From a checkpoint of a small mixture-of-experts model trained on Wikipedia.
Experts: 64 experts in each of 14 layers, 2 picks a token, a sigmoid router.
Below are experts of layer 11 (counted from 0) of a mixture-of-experts language model. Rows are named gate (a neuron's input weights, with its number), up (a neuron's input weights, with its number), down (a neuron's output weights, with its number) and show model dimensions 0-159. Each number is 500 + 50 x the weight over its row's rms, rounded and kept within 0 to 999. Numbers have three digits each.
Before each expert's rows: "comes after" lists some tokens at least twice as common just before its tokens as in all text; "raises" lists some tokens whose logits its average output raises strongly, later layers aside. This comes from a sample of Wikipedia text that the model never trained on. Tokens count by the router's weight.

# expert 27
comes after: " the", " and", " a", "-", " to", " an"
raises: "ic", "ge", "it", "is", "al"
gate0:471558485503517482473528483454460490521471431562538441538550462479544495555425535538490490444473433507482410486461462550574417452434628432528505447455420539609546455500467547474483532544524496437492489582538545420513504500543496492516464583485548589533465579425423539501618567522420494498438478454472457557511588549508550463484528555458522512487443601533460495490564477484486620487446510480549441501541420328486502437529529554510451537461487597457568523405459467511440482516536447
up0:373507540528546549498484523463455589484551528493510509480521477469550559520482483435556497504448392516491516523387445551535487542486527478506514483501460563512525502509440627519448502492470439501451531526485469442537571570575541537487513583556457521480510461430465557508596561551466512476538490476435435582499566428484466528464542421447518597509586502385484478556452472524494562556466551471483526560537465402552482471542579587527609590523452600481591547539495498486377431577538489
down0:524502615498454478540495463509520464516489508557481461537497454537594528548479463583509540484450538555422516497513493443473644521547428466514490496508433501484508464477491589495522492494493505553611490581569529428548533500502485531586485484488515590397576563427462458510435536472502545474528556585491475526508496499502495452523593479444585450499412522550405511466547416619573579526417489597427457409518505547469477476610517596501483567396486492462523525517486397477540499535423511
gate1:453495517458530554551447566498509544504594482405468555489492518471543523510611516512577588499491486578569556514523502530500483514530486429534499506499493450487359455432569511586529526483476576506501509630422485524514527482531511428465542505576560426530562577475548600522397521422450447512495545519488584409439527582516610482507472577533560548439427478444499564499524478512469550476386475576430536449487501535471556531513489453542523530472546539508523505436433586556531607447526490
up1:433413477500536534474542499532511496474535479480469560454444535439501581588470550485522446462448540498476529475485549499564462509484431429484519533517529454448435447600444567495645543486512533483403503622527479572566521481569480386394538479603435564483473501498545568533517487509519412537414439405530543518491602496508555521499559478473576549535551442589516535549469486551505455485426532622425474535498487535582454510474509454518509505468506504518494445434515517511404477443620493
down1:503467506521555511575431528561460483401546430527449523482461531536440496469446506503464524431363531561481467571536648548524482477537569497430429475496551446571472476563530574510479474503490570388532520544371505501407522444450494495482527472447587426501566410545459419526430496540531403512525510462519504452524419456528416488540597493525530500435540428572455491605453477464474567524481570507520476557392490514505512540486575518476438483502543523473515469510551409546474500541562496
gate2:489611498571521445509525491542421480453562537567556530490430472496540397611482558520486566553500456490468462459494468485547476566453557409498560483500523484538483467513558464455426513469457454531656515554519515412530509498472628538553449473591477509527432543540567479455573437545459473532485449545498452476493528498513562522509411476459540555525510543580556554546506472551540541496475601564497445495559389500476571515437501526524510506600495445466490505388541445462451470512401381
up2:642557518567472498467473518550489599462481491454535483525551512480474476546451538478452438556548623548618450435466515544386554470435419454449466534461485489446581444542481532543512464352544523484485553555503495590509488501588488393536509528460532505485552489436498532475496522382559461435466566490482423444487434522462571493479505449444587483477344457436389445465509437493455481464488482514541496549534496544447504477547461538520482466439479568522468484515461433557490507487524524
down2:466409459502467526485508481436585508605466433408531447416560547572498510559470532515430584559517552431481480488575501497505453464502456567514469515464542499430495497578615491529449416645529438482502509498470530503443452488515537515469559471523512451546483294518547454465529571537511507533468546473625426533532515484531485606558565409446540504541500542506421446486532557480485489438438539451518486406452531541438475549550468480502495483486557485522512399555474534500541551523529499
gate3:478443502561456601575448536517469484543509510484493594524537471532481540555518503558533503491551441582493476445520441507548538586527485485536522546497565454589535481489590594579520440451508510475530544522533422497512414495564420458531565400574538521466533479525505596491507545517482485602579536529549535555501510594455507549577563546478453522397530521521558513535573512511537480520431558431485409485536571519497570478514552442520558589534514580538427387420569435508528596510502405
up3:445526629448488500521536445493510437532419467554567479489551463460416513478553447566501506499461472450527509471465504472477543532406552481536479462511548452430486487526569481476566592470526496400456451531614477576481524367464561407515384474500505506564470459431475508417532562466390482494480591503606476533409512567534562457480553519474437516484495552475529531461586483495579446400489581567431515447516525457396469475425394499505517539507570529496467522558498526478531535477499489
down3:525601539499372463453497580540423491433472471472551482538494483451443500498495532395468510491550565431486535505425454500461416557496508480616494580563544540455529476501641440515484650511513427483546487513514520435446452444419499478481488465472554437565556614420526496567496527527457511599430509540502495496530505503469496568472454599608454442518489466452555540524514490516505462480535448500560505528537607514514535459499495431450512554549536564512377532529414479527423485490483534
gate4:502511502515456493352467488552505627458545517546515493494517477523509412523512620499535543458553396578504520499507510487452451547479529449510488272527495501552435550522474459543549473466503374531527518550511463503502533467476589464435480553524435487533448476476497487437437543517486444451463592449474524534534497574532582450481437496395552445474492463477568461433592441492521447574549539514510441456582509535462501511542515434527491438489504513522589448452433580522545477548442511
up4:514430543407554503511439505462555515548355475464521487397504453499534549480499503479517540470521511551582475436530465489475481539548496622440386544515457375443513602544477488531452458536508571503571447461421515542510464601476485467461467459522637480507512539419513522552534512483529490521517559531556452423465527492511498520470502506432506509416496502471552527556477496413572496469520427522564454476540563508530517521522445472577564562531551435465534578536546609553548533461473658
down4:527531535496519587461487559550562457556553512478485399562479567483518554419508483528569525454488447493548476531495491455543458524436470481557578583478523521494507512510543473457485451430557635529528596462468463459520559502476453454463470495503539557492478513438493615523550385540424546506395529532539536511531452494502557443458549653437406499493479572484485537467434541616580487472481512464555580523514515490445429438527423465477388474469462590524535387543477525475538431464479540
gate5:470412562616488499461507507541472503556495507427480455583483482581498538530451495590494516537632440504563537534475533473449518463592501563463492449465452489536500423518578476495540496529535404533483480424646383404563476419527437498498518476540491540433625527465565542452491474521441505547476446494545431574517401538511578516482453499471548590458509535496430444520472512528460410464535485417554529543496542464532536538454415551471407512414513510484575438513466492487480456498508564
up5:535477538476434490466451469474472509385549503504492539451483477370513466430474514533530499452512524497503535471440457498568484412457518490403559548522507498547507508562527462463529536456464469543530529448534628577524519501497533463564396563475505468491462538587447474540443468443539520448519529498511571537473447507505421447528494503534536410487355473473590582594435477567455542485432518484483495449569458473425400443539558399373492473525522558462396504490422483553588487425448522
down5:485490522456525539528497474505556500499529463525544483564615500503423550612477464451507451564433453519536528421377431508517538462571605484537531450509421518467544508455473537500489459468467411589562543517457479525539490574492446535498521529506462502553453277466455475497474476518507509494642469558522590552587403553445512503506449430543566469574517493481558531456526438472491560476514478479361459440493468492566528468477462486525511456494485524525580543426552486568517524496445481
gate6:438512462473570426393490491452474454525414469551479520587507520532521482530479537549486568522636437538522500516491461476517474493524612491528560524473593559589535450430455540535506563548546439419512526585574480468489465464608410573448492532571502514515433622503432415504517540493539571523551527501481536513533608526478590476449444451500492525520519486560464459503570489533534449459457513470525517623489428481577506504412573634504463420465474556504502461433491497482468568511520487
up6:537494554450559462436570416571493497498562508554442488588444545471459448490464517483466474563490535648492510371474467523472485497529536558417397554460480488558468619518547425575510482471553564572576408465493504559591430531461476543502474495420522500541528508506458453521550554496483533506551586461459539436466542394455470478544495482544443385539537497511581472579478452486531531501595517441567491507484525551566462455582452524526567535494449456510491489473453604511572551467561471
down6:511526495469574508479469535472439530498457437490432452548518453465442437572538478517490525458524576449587537549469374464463554592513536537592568541414468510490436512558496534585512503439548481580519431558530526560511465485527402467554462374460606512545515489538562457440494456505478474569530462598486466547504594562489394582532615507434561479512504504470479440537524452529513471466495492536426502457404494459537550508479497476564614493466501525486532548570407566464585498523545434
gate7:509478447521418454525538529507419451550511489506522455550541492420537416554445618520487451423494577486594515498479491572568566447479462531524599519585480486479564483597488569524414562463397456454539454531534521440501483455510561478470441445540540457512586598548432492440509479462431534516464519526524424467445536519408572470521460609508559522492555509556507489482574511508563497451508470604489418569516443482471459564424462547566448504435520512604470543389493500462459488521532571
up7:479541479496527481462417505513470457569542470511556481488492507478476367633455529439539642512526422476447587576503463556539438487542525568555539494492587513531466483535457493447480545527456499538559458565548568384483523492545471573475507509500507506563465472545484444491530528530448590513554542528536432533473447452485487583556461431588503540485538509452541474445576527516479600543457432522456530647509448562533497624393520492469562493544481521506534408487430467478499470556455415
down7:478454486533481541491486499471465525451438442558494504538495412573436400515553500488437578616616496599500520478546474546513414507508508413450492509497422413434424476393449428573479544470502427500508512463529457531517420478558600491445535453413518478523531569488414400493463453540455478411560517484527453510491563560472540520523487546539446433499473528484433464545582598519509446533560494507516525469477466496493528552490514573436608489464595472419437534559437509496532464560400510
gate8:493485500532549384544438477483520486585535483460470465493554497487499558508562550529525520442495397452524580573459488495566480422567442542530424393474474503516531510499456502540572561469481486491481462587506540394457594532570515439547461507622482533432548515471562480519497485484472438412404503438566552547472416611538505510516507548450548457482474455527536490398462557547501456383439478517444412524417538525464470495525513465574448486443528481565559483556503617488509498553408566
up8:505529439468518349464603437491516519587506486569530494477505474491507444547480557510434465476444512432576510440457461579491550443490438465512524505509564449540566530534489522521544498417524487471509559694506485517478544463558419465504571524632466543574464473452445485493520430528483433494498500423501531490554493622523519535570462488427544441462467479544449524456539418510469510419561497566479461556454557448431528550505481424651483504518467431555505585509517520477478553546474497
down8:470513535521591501527450528342532546440442412470527567561468492561492487522505489409526536548563453491484461578537437479573470446438576468497544546521546515468409525507412451546559492552544506470375555456524475536464526474492540506444516455381567462619513404481469488462582459540478491482559513467555501472432475582490593511458555483502481507518591445520493502501531493484496566459542512487557436486512517431540457540482450454574497461419617399539577478550490540481472544582586491

# expert 2
comes after: "|", " in", ",", "In", " In", ":"
raises: "1", "2", "M", "E", "F", "N"
gate0:454439442529467502500468589450489490512507512552506476456509541532589553537418414469422414431510506513506547522459533497452404554525565467518467473477538367508479505455480510567481554409499478447551505532482475483498447440533491396484447482476472591568495535508446460447475460563568546483482474518518511455516600440400599492455457433544531350540487475519503526488487519543465471434561562488533467515533633496434484530544348518542473496505467520503595516454459495587525520415511383
up0:445456449483466524538413560383539473532467518517418461549493539561559505524378372517493458443560514457520555559480528502479445536484601429472496521393478434548472449468555407470467502378510559461532515486443508521507470441564525498544491571426479519541541585508518500489436490583471551484473430438507589465558574499477569436499460480583525387524470471461454569435528497486475471465609543455517471539443553437479487522566393520551487528440496489523499562456455522502520488471523374
down0:508513506422536543608563605619419492384517461522513578505499591474537413429510473506554497507547427423474442467448435523433429408509525540429474538592515521514452437524501539442554479481519499548429425472473461422461421559525500532487499400615480556520494596546474537464518539452516470485428497465462490413499508445523555481461561547557520530591521447543428453499476471472549495485492512519441587480498532472551482489543514540432537506515521486555606506570480485382580548508543460
gate1:550439554490470509538512529404495490473536480549480478506494536520512470508507521493467516500539489487520597519451483541581562525555491474475481488443522430554476512477557501526317577506574437489490466492501491536454522538570507515467517456429528500513528569520548469527490403441532398506440501464546404465483508624458502531488478483498552540442520459363416451578434387510469432526509515594553362460592490482480594527436398421516413507585507514545466470505452569496487461523591513
up1:463368390573456484471427467441541428502452490505466560598503457466487465531581467486550548622570429451433585436446541569386429528574469509506418565519554543509439557505445470529514598488585522473459467465434499572493504483547448486450482534470486536452542444510526449519446522560449542491467515392551555553509501519527437498444456561456534511488415494526482525581483460477529497470490487445482544502475539521539491510502548487461599434474404436478411551527453406575527492549554454
down1:507436414499535518421454575467434475477510473413526500583413429388462495471503475433517488483435463481529498482520514487464485612483488533398512488463485446502464508544543432554517423476458508569432544418421528498417475379464482481524568508466424471407479614544454441469540538506468505504577532646485391524567501496466528559460509540482517434491499450481421501545570589443460626486468500533464487625547528518463502508532403516506497466541478516457560457468509447491470509512472565
gate2:537548579612470475573535467454433586517498504535522448441412481479479439479442514464553579457555506494500536514482490453483451488472471514453553505480516468531482504519571472412487454542421534496535577503615518462457633516518516450498503427426446577471478586524570396567481575503464355548490498496467460498511477544490469515419445503453417474487507522539459428572452389539491562510467518613473437536571488428574512478455487480505464545577512446550430440475469567612515498546493556
up2:513441443524505487518598483501414442553454474602521501462510528470503508421511544415467546512603538516478487480475483483557461493439486514469569524403506452492489506578561548465541521529440461493508586579535526494458511476474497459531540453541453559463467580488524560540454606540543443491477504508429519522593447465486535530466561498538401455474529534508505464526513354514432450482511520437644519570543551465600485481451514446511530601524497652587504429498403580592496530556496502
down2:518485495450470487494464407533444473559524453537405461448495455573531480474500496453504500557467552521434463495435512516511494433512505353407591520538468511504434414473426473545395587486493547469461582472484541497435528634440560464482475540512562481562563488470548486448546532465500449524423495476441521526412529385474465515474400503453448506520454536557492525429496578415455581594597481449395470538530569411519459507510525517452522521605438497523539550561495528456517499482458450
gate3:622639559579517534485498480459462560536562476509511507362525554466404472547464477588507571564470481531570525467420539535488469547550538512502511449460480452515527463480480505470392549429550444480449480451479427454497474493524474542486482465505503484503529613517507484509482483487453437579482438473519499533485519496505584438534431426497439493545533597453449503476417552483449474498448502555526435490618510447427542434518451548451509560569582557612468486457461524509590404587578482
up3:519461483469501585521546521573487545373570583479474520507552459541514454500513528564478428451432554641511546569489516497428533513430605454504446474500481523504456507462597565534555490589473589578637548505489627533550579526472447499539512484508505421551493552611476510531554553550575527365469428536495492548449474542587512463506447589438517502464445449513496427473482449484516458474546417413495492495439495486485479524492485515475506469452405502481508452541515538469469485428470480
down3:487557591445537490529574448541512480464532417519446516595482491482462557508442515490489531547632488472508575459441340485537448488537485463436455551535511404529528460497530553508459542534534348581484501442453421432434491530468457510550564593473527475521434517543461556505478537457523447497580502469493432528552501417455459400479443537516477544459529456509543377408483482501418508559413516559520473459520462498404549488500417521452484484522514527499512528620482426479501475442542531
gate4:503591437509482549519529444496567438532501395435498496499470576538429504439519461502472524458578389563505494467478559437579475538537454445464500540490522444543529440488406539473535476472438525488487488503413566551464543573415504449451478487494507435532630599615517519463524513390497454527492387460516546488594511550484479454581419438513593489568539539511440482461449505523416530487501486512528553425512587459552464527586519561439493519550462516589526488545407495560438547462484461
up4:423389491575409552452455459470428546474474618586494558429528480554413529498490544491502512558505598496521482529500487516411446488463493550493430446559496559518464581595499540450418549463498548481466572497459444524436429451589458508432450480468509560494385496510520512534520486485466568413420572468505487548374470526500462423507523455516487541534460570516509490512420502534551559471468477487461438527505435412542500434420551514522496502469481570517484410526555529415571458544612502
down4:447580458374491419585535408592435503573441439456504540484583490462543518482496496477474547541446397430463472508482501503400611440535536529430530453522497422487539466507499469504538524474493528531470505492534507611550478514411556499507503528500474407526553461437499524524481514489390400496568541533383547542446532457511576571567443489421510562577516492445473555373541439540474550497510486525486453450505482549470617459504438563440556437471507443474513518465475517557476532492566491
gate5:482529478562505572461536565500544545413521544457529486472467561510436418535451532529567541488492551498551591537475512452534593560487576395482507539563503490535542561567447437496507550447473558568590525588439483528462523412462473458585548562510538477553531596557554445488490569512495420432480462521475378526467589538549532587451529446494504557556521488503485457521550501583563505497454555468566451551495443476528477400398541476482631580471524496570451509481529534515572435568496516
up5:500573544372609477520477514515569506489492479408527563567510455458605520466445447497571551474481534562545485528501542479482517514485489571589513493487511396530426558509600467412500481494416541574419496550488387520548441517555441569436521615495555482493526490576526443585488430525487507468615440536509530531458453517527527510536556557508483599576493534501534443407472458508480443449497510440458553459456532478556519526440558453454532457559527478501487528422517540398618528471495478
down5:512449446438491477493494571451476454519527517459486441480524543580525513567555447504605435459455486521513482440556440506470541519541495582435461417500508478601454561516597556502487474450464479556470565564490499512545442437478630430485527526491523499472513358457481459456529487535481543467516543447489522579492436422493491419509399499620512446473453559494499518487422421491504478492461419505454459351532560535542517606563526472568461460498386472455555439382484529486474490511478449
gate6:562456476514483541446520521421499532432568527456556545506505465470510527529593523552491492449403510486655511526515471526605557518550466375474489469368453537455523478532478570563441485496534429541527539424453518541534539474540484463477609519461520503570519535495517443547474480393567559531507509374544449464489502529444456441492455503565495585500549473432503554563421610517509458535383570556556534458478450401490514460550506530482435550469488522431575471485432548485493565498482481
up6:358506485429480490478459421496492448464597525457570518448565549467457520534551583483455537512484621577520495583475426484614484532543506441508499470442422498485557520519478472622528433420533545513597478520559532550520423496514412534529497497556495390576482544473561494527567499475517494423523412402503482426504519571465420519491483491437506548489532553496550466537508440552514508429508501599441572507608437546496432470519441544457427547520460509461498496559555543564527523437527482
down6:451466501379483531416473475474536516500585478411408613463516582518477438478576470526539463446409452450437521492444513493508499510506462548539511533583501499558447484571576485469585538529611473492443526480563517496453532517556633544485544521484506556512451601466491495525478518404461602518469478405527397506515489466537505569521471598420581516537473553524498520530477490440425482517504454458436553521586464552528558448543616559561468537417514521520498555520500519432425454469517450
gate7:450470457468456494396446539488586446492449445458479490508568504533543546543483464504530457490440521528504507477458502507435523485552571535443429531544430457519531412580533519554429510520623499467514405596403469472480499461476492498440496599508538476475574547509518512578476424566476469536413497513543525517544487555421599472532521530608497486495457581448480548491515440466500543479553572528596460479604520600443529454499546523502573535534475628463564497514530501493612551620578516
up7:496485464468488513578491523442494444595553545541447449469632449466520376415508375466544485461581467517491508464511524481494540485427448438515470555517478399452509492519558512517553477532502573497379450492442559550467473495560575523561495540589436383535533505524524476499412532509447494482556506382476622519436407558531545509460508486574511418552522442500512411569487450507499518588529405508498488498526466418484553539448528494472462453505489473506403559453483513492446556486487573
down7:411496413471543592409495515479480545562593459419472451415483412503501444485502478496521470442378489589547535581542453493418507508523478540536552483634531502529566500471435477484501446459519562503566590485541482464512557503456445456505557479430542565590474473384583474541451490517504427510508471532461449505425494593431469560483565471428502536565469481485531363538518488457586464524470464518443482513523530538505517506473521563585559458596511515527590423485572497495434492545521486
gate8:434424455482493486457568524435601442508472514509515494599565474492660478555529494456485484507473494476476474490512499525479550487466523503533431496498479501531502513499563395541569416569571527562477503616466440462563580465499435470427590648534500519497559482531476466580413474508463478493458619495507567529560458594482573507466502536515573579377432513492509521496575430525511485439528523552505499517544560538457575470516554537478567549513425575476434515488588577520550542528522522
up8:565520444488541569550546500510459522546471521510488571428445551535473445448496482473581473480495528519561400508512471482474486517456474453443563487510536489454416515477537602402518484525492597489470524514555562517506417412454570521663403472529473497506486536544590561391586573526521522434493509539457451511440517405535514476530526467536432413610541527549507508461461481481450534553440492380477518512394465483546491556456492495514507524442500441661552556518456453441527504475530470
down8:452514535523574462457421506450498445630456491512508498522587560522508511544449459461556568641473520526507476490515570501526449513433543513442586527439519472448476487520528558459453600507542549417585485530540645522468603450529447413503476470539538517431594503434587511473447469539457657499505546485535545571484488542488479492499505429461484480495452549450426550506499503494506529520480457566539603555454522559564535415474523476548560506439548512478539562440526506413540572560471470

# expert 37
comes after: " |", ";", ":", "|", " /", " on"
raises: "1", "2", "4", "3", "0", "5"
gate0:449456491432477520451503491429525582409419441575488538498568558412566438512504601521558527520387548491517458475577588474553507552501501498569511459595540561496486430477533391436442599548524478539535516510516631435501541479532525528483470527473507514427549494488508531557516501530580567402511498497544479526511439466473427356534544525570516513496527497453551536514576563510391531464540498603449537527512470548507498459477515445457456528467432490588526550455566547460589509480426516
up0:536534538513528497575492469485562421580649545446408466473473500500472597494525499469471438495458453451489573464475489550416571464591470511430468518424483537533510602469593457510587459511430505441471472446459495548462515482491511537552466449507453577552493454539499464519500462496498437450454516584458525435456557530525504569453485562480476464518415458509488456433431479455453464425507592439482479504452510396400545467481430598529427447568611419519493436591457509522440494572539488
down0:426534507511469480490445526506527532499466454516419589525571423491524404524537466482479566422570543569477433504568386576575499519452406479527524496531528510458485432546508491515405545424505517425419525608434497484528506580511504533557566554503533489425434505516609531588462503526585524478473534480578491507489478533496449415500542498451367472534500509550447498427544454505472602557403512608505457549400597506491503526514516450529596470488464483482396483458482463558523466498479501
gate1:442534584511484594517515487485538521505466529549469423423416540481540455559470552479519428526444478495468417465504590523507489468501588489427425460522525529437452454566453491538496435492471534451434616470364495458531561444495410443458559563514545583452511440420422526428532453476536517415484516522514523557493473467465395527496428497512512487455546544501511570386522498482469475352540441485415610478528546476466495490588459519465551518505529546499575405547479474498557553463534451
up1:512645520532508509509518414475480519499406517413473562432436496437550524471492515486498575477505497464579473532464502489543476384504614482424515525531461543515564542565515479418445400552503471550490418428452529389469399546541457470419578497486494476589525522659437618452549486479510471474485447565537531490455473461470573526521479497436447565569533510504479470521377451477455502457522508524552466577491567473566480451530521552469541513501462574512499509566550510555512456564527541
down1:556478468511547528528560440558484531476535545475556517467451574481514512555463632503553468476442453500448507588552535516378488403515532561464461614552446510483510483460499509495500584522447510490530451428431462534402561594523409468513451536536527430468472438504516455560514527516569446505410592536522416532497417511502442523480528418461545465523508481468524479485465450536525547419506542389450433438613525492502505521609497484552554503432529572486591487521440481479592401519557542
gate2:423497511448492442542456502442590471429585530649509551464519531539516600486567472532467507640442497487433464545591583560441528509502563481533575528423538439505527377495462545432540560485518471536460479522504473428499569491509518593473492529514555499504559429533511467523453542486503591559545504476588520526573463534363447524563492464479557479553563543525492586438521440542541457493386540492458485477534455441512512427491464512446540517556431518513473465558437480563561498460502436
up2:477476473432575533564558562545535611544526506491573553644529546549500502468464502431472457589473507486505480547435481532540533483542467463531513552479492440559449489403511458496636477507457495508394520440465573454544494454488482503585506457466504464526455566573535421476560456485493420439441516582421462515461536457517439464433538528452406441452534454472419447547443460531458459497551557521422448521440559474455500438509559391479537461505399464536494484517562569497462539422523598
down2:469477478497517385435504485511481460532539513542437548431519485546450546556514566478539502454504460515478465407512496446475579506494555484507404450563488471491412536575553466491564526522539482472484430548496442471515466503548455505561502426546376470409501683585533516506507415645501485435503483434517386536575531508505482504488538512450521511579503514508463589497507505634490590490483490491515523444468425531491467526511425494430488446435503499626395482544564543529471542523483456
gate3:387446518464536471582443521520546501503593504523475482568499448530469542548441436472501466534423474497407536520526587469477588538510538536520533463401616449524476493482550495491518515435599498509532595512469544397533580478529456485577451503472453512487552442486491437551466597501442599471528481566545549487530507449424439493516514350502533454627549544504462478520503478588591465408430517517523494580549472477480469511455448487459473426490485449561417484525510487475401467534421528
up3:387484522525553513541446483529484512428555494524486419594524561566523553482473472498527514508447491465466526524499502454546559487496520463446599384464490412494470528427573492528510528484675408477458533504448572404536514511521562517518441583543443488442602419514582457560495621519351564437525520545517447480487526477467437473538559455487569519571487555531479505570472548602544464454448494446544464534509495508532445478526472487478552411476539517585493438550450553475463513528499476
down3:565558473489512490583548481558465430512445599479529464427522504477515541576477461436481511506477408465487466478446546406508514517502590469477523486453465579576450485525465562509565537455467548507456448473573507527486456343468442485474507490500514571487490644460373498494561579506538359489523541540448497521545515454498480531536452448560567447500429511469536463497463516512407491384498421486429446500434435448505457537457484585496457412576590529551459503459511468435504512433542456
gate4:523443440443451394585404445541483510498484475531501488462570436525487443532470513454467528509432497474577510599516408537518561483537516467542555500580575454532496493438602466514493540601404533582508418513571547533486423474487553588545467466474490548568480425613554471579542539524503546505499487546541486478570491531533525505612560510547530534561568402477437484506483434575456462525603559486496489485515551448518546412475507468431410468421577489475511483498562465582468465563507462
up4:584467505441445478508452450469450491574467509520528535436444525471527487497418398453452477449500552447515444626482445630410530521473613463407468553543528544546538491528545434440481532566393527521593438519594540452444438463531461540578496464437454529452464437545533517519479497588474501473444450541481509473577484561476512518498514502548418532451545388507491505511394414547440509564543466475490476500581570500453540511445507519494487442469457508423452501543531462551512404584551463
down4:478502385451512557469417432511521542486490498448500479514529525474449582487516575365504494460447553604418461527490534597476506506475521518551508541582453551479479568473565506535450471418513357541507602518462447492414493553585482494482523517475563390570556424534465523370559495509478527567559564461471555447454533481567536479527508487488499433518487498517548409458446543424465574471495541540508564519516423497440534544507489445486580523574568384533505496444419526486464513523489544
gate5:376575501461441526516464464493543459510532524493495526477560520496555447493600419491537514539478545538550388572452532441513492485452537441437553467472391535453464425554576441565548483467529458449533513586466454577473480466600402507520486465552550473567576540553532512501418410396475499432501494496565519585542454473497501521503608502539498556451427502530516446557539550487518513477559514459576492612498465505501539500526441576574447538553482521555517539497560468486483591543381585
up5:487559526578549538443462513473325408495498521543493504475511450534501488477492528462504500437469474441543478492446491530523475456489527451471481422457356596506487555607457498450481570525531500437511566497521520477523349472521593467484538575466435539457520514470492552498494566508507480491467474530585498428496452474627508554453563483559450472494499549477535524451479519446453457492529530538583602488539421507443485467413547424559379458450612464460433554558470512475533412538477523
down5:440479383494511525506522406545556370521485459466514516506538510443545533508467475535515540469511487505580564497508459405522495522483477505435500591432517501573509457457539538590564507521539435412454568558551455519504487531489327507593509507513514566420545384561481445488501469446505520518544434424536520489589499474481501572459535462564550559545480413412440470529521538546492577494560556549447468627518461462432532583436503454575486499507439447503521411503531464488482478417535533
gate6:459519416560387504617505492494560553544483470503480469521511476546405493494497486461510426533532539565414561546399497458572504497493458398576557546427470513449567536514457537563446425563449468617534448524425481507505595518541483423482483485504610545502445602470450480497407606467481466453568503510485438524480538477522491502539527490445518479546577528460494501414484474443466479589502534503513429571508531528538525472549451527485579444468411521479623572435484472512493576412463483
up6:511508413488503504530484514508343511432548482598474483470538495570485419592424569549552586441489475504564475539476591494515586563399499522558617515514592483497537517564521464434453562527540432547466459478556495460608453523499533531519533483485513497553502469440521517601508523517450525445550574485485517519415483452531497486444612459430391470469516499523585469473401405488517544557498447542555478548488545535510572538443513492435521543538417441478442506475442488586492471462561534
down6:568510523579493411563575565530432488503420444452521433574546458471518495548498442460600422463469551401510448473496509562478492512447482491562469482564418498491461536527443478493537563543557516483485477460435506471473495533489526554510498524528446458410483440509548511454564520498487572561416558425569408553527405515470582573497532490386425444542609478459550554505392447571518468623434515478494514542526571569544446431444419521482501543542481479448566528511548477479408465527537516
gate7:487490563445423543435485433491526519515500424499467471489463464445547531472558531475503510424524497558491483488336598484510414511483530507429516462496569405516460551557493464520437417426548375540451506570453517467491482469394472621483383507474537557506571509449476563432579535516527556529522525602493604541519506470439545566545494525495423426553496483551533467537559532536499480499524411534522456507478488557591540413502521406539535528541453472567432480505509513548469590517466563
up7:531452508431491448449496425465494520514505503553537467379560459440578389533524579447488526475424407500481433478451588445535472478522535511502539430464607419498496487513466462511488446522495466553447500512463512514419522447418518579492443563484474557498488443497532578440629566498512506528564502535542557538540527429448566530504571464457425510503548464558500516581500491476416529534491471486523545531507546497588637417508451483535618473531405561488379477545502576515432529500432512
down7:523490533508562552466510557498546452479546426486462539510385543482493479567420409565534527481550527490569536460511480511509473520531512517499479564458423554538517404511448474593569546504496489454538415507500474449461496578469411472532521450644546491462429455512580547538418456482566482542534470570483524519580505578471466555436556488506535566446456485518505508396459546471588502533411492483364486488550407490448414558490509579480388540445460501575548523533444513533617512513456547
gate8:402538477663575581487466505464506455461502475564478594455496504550489552587548495540531612505510579444530390568485519519505577498463506466458448536438498466587578516531515527507493445450513521459396505557469559536463443473574518460467509439557545507457562547515408457512486561430516488525517539517573418492502493362477441506458487589553467529518511476501560508480600562477462492493480504551448548410512450433473553530488483496519586492473581507430490516384488579480557464512421456
up8:565515555584605579506494475487452546532506506533513387511472444414465521523438509434517607541518561492503446601570551465515509596479599546544478442507544504513482509536567482534478453426574456533505581522548452467449558544550481546443544491515439517472545515603495487508456542543507482462562562550524423498444467407416495410506439501499346590504478387527563502543479481543600480464496447456489530510531498488427515570505558548500601517573486540522480473511436569525500566434478520
down8:525529462407450618520531528574514584490459474558464504525483576487430397434607490476470513470510504515425413570508568436448482459518481541552444526477477603586544508509458544460483424580440535472529475400539467500591474591539462492498473536588559489566442566540483469485515531423499553513534470444493534591554534509517489508598500440573544464504529488561578449461521455508497470632533539483513524516531550493537530391475580418477516559479411419453480523447515519497466524419538557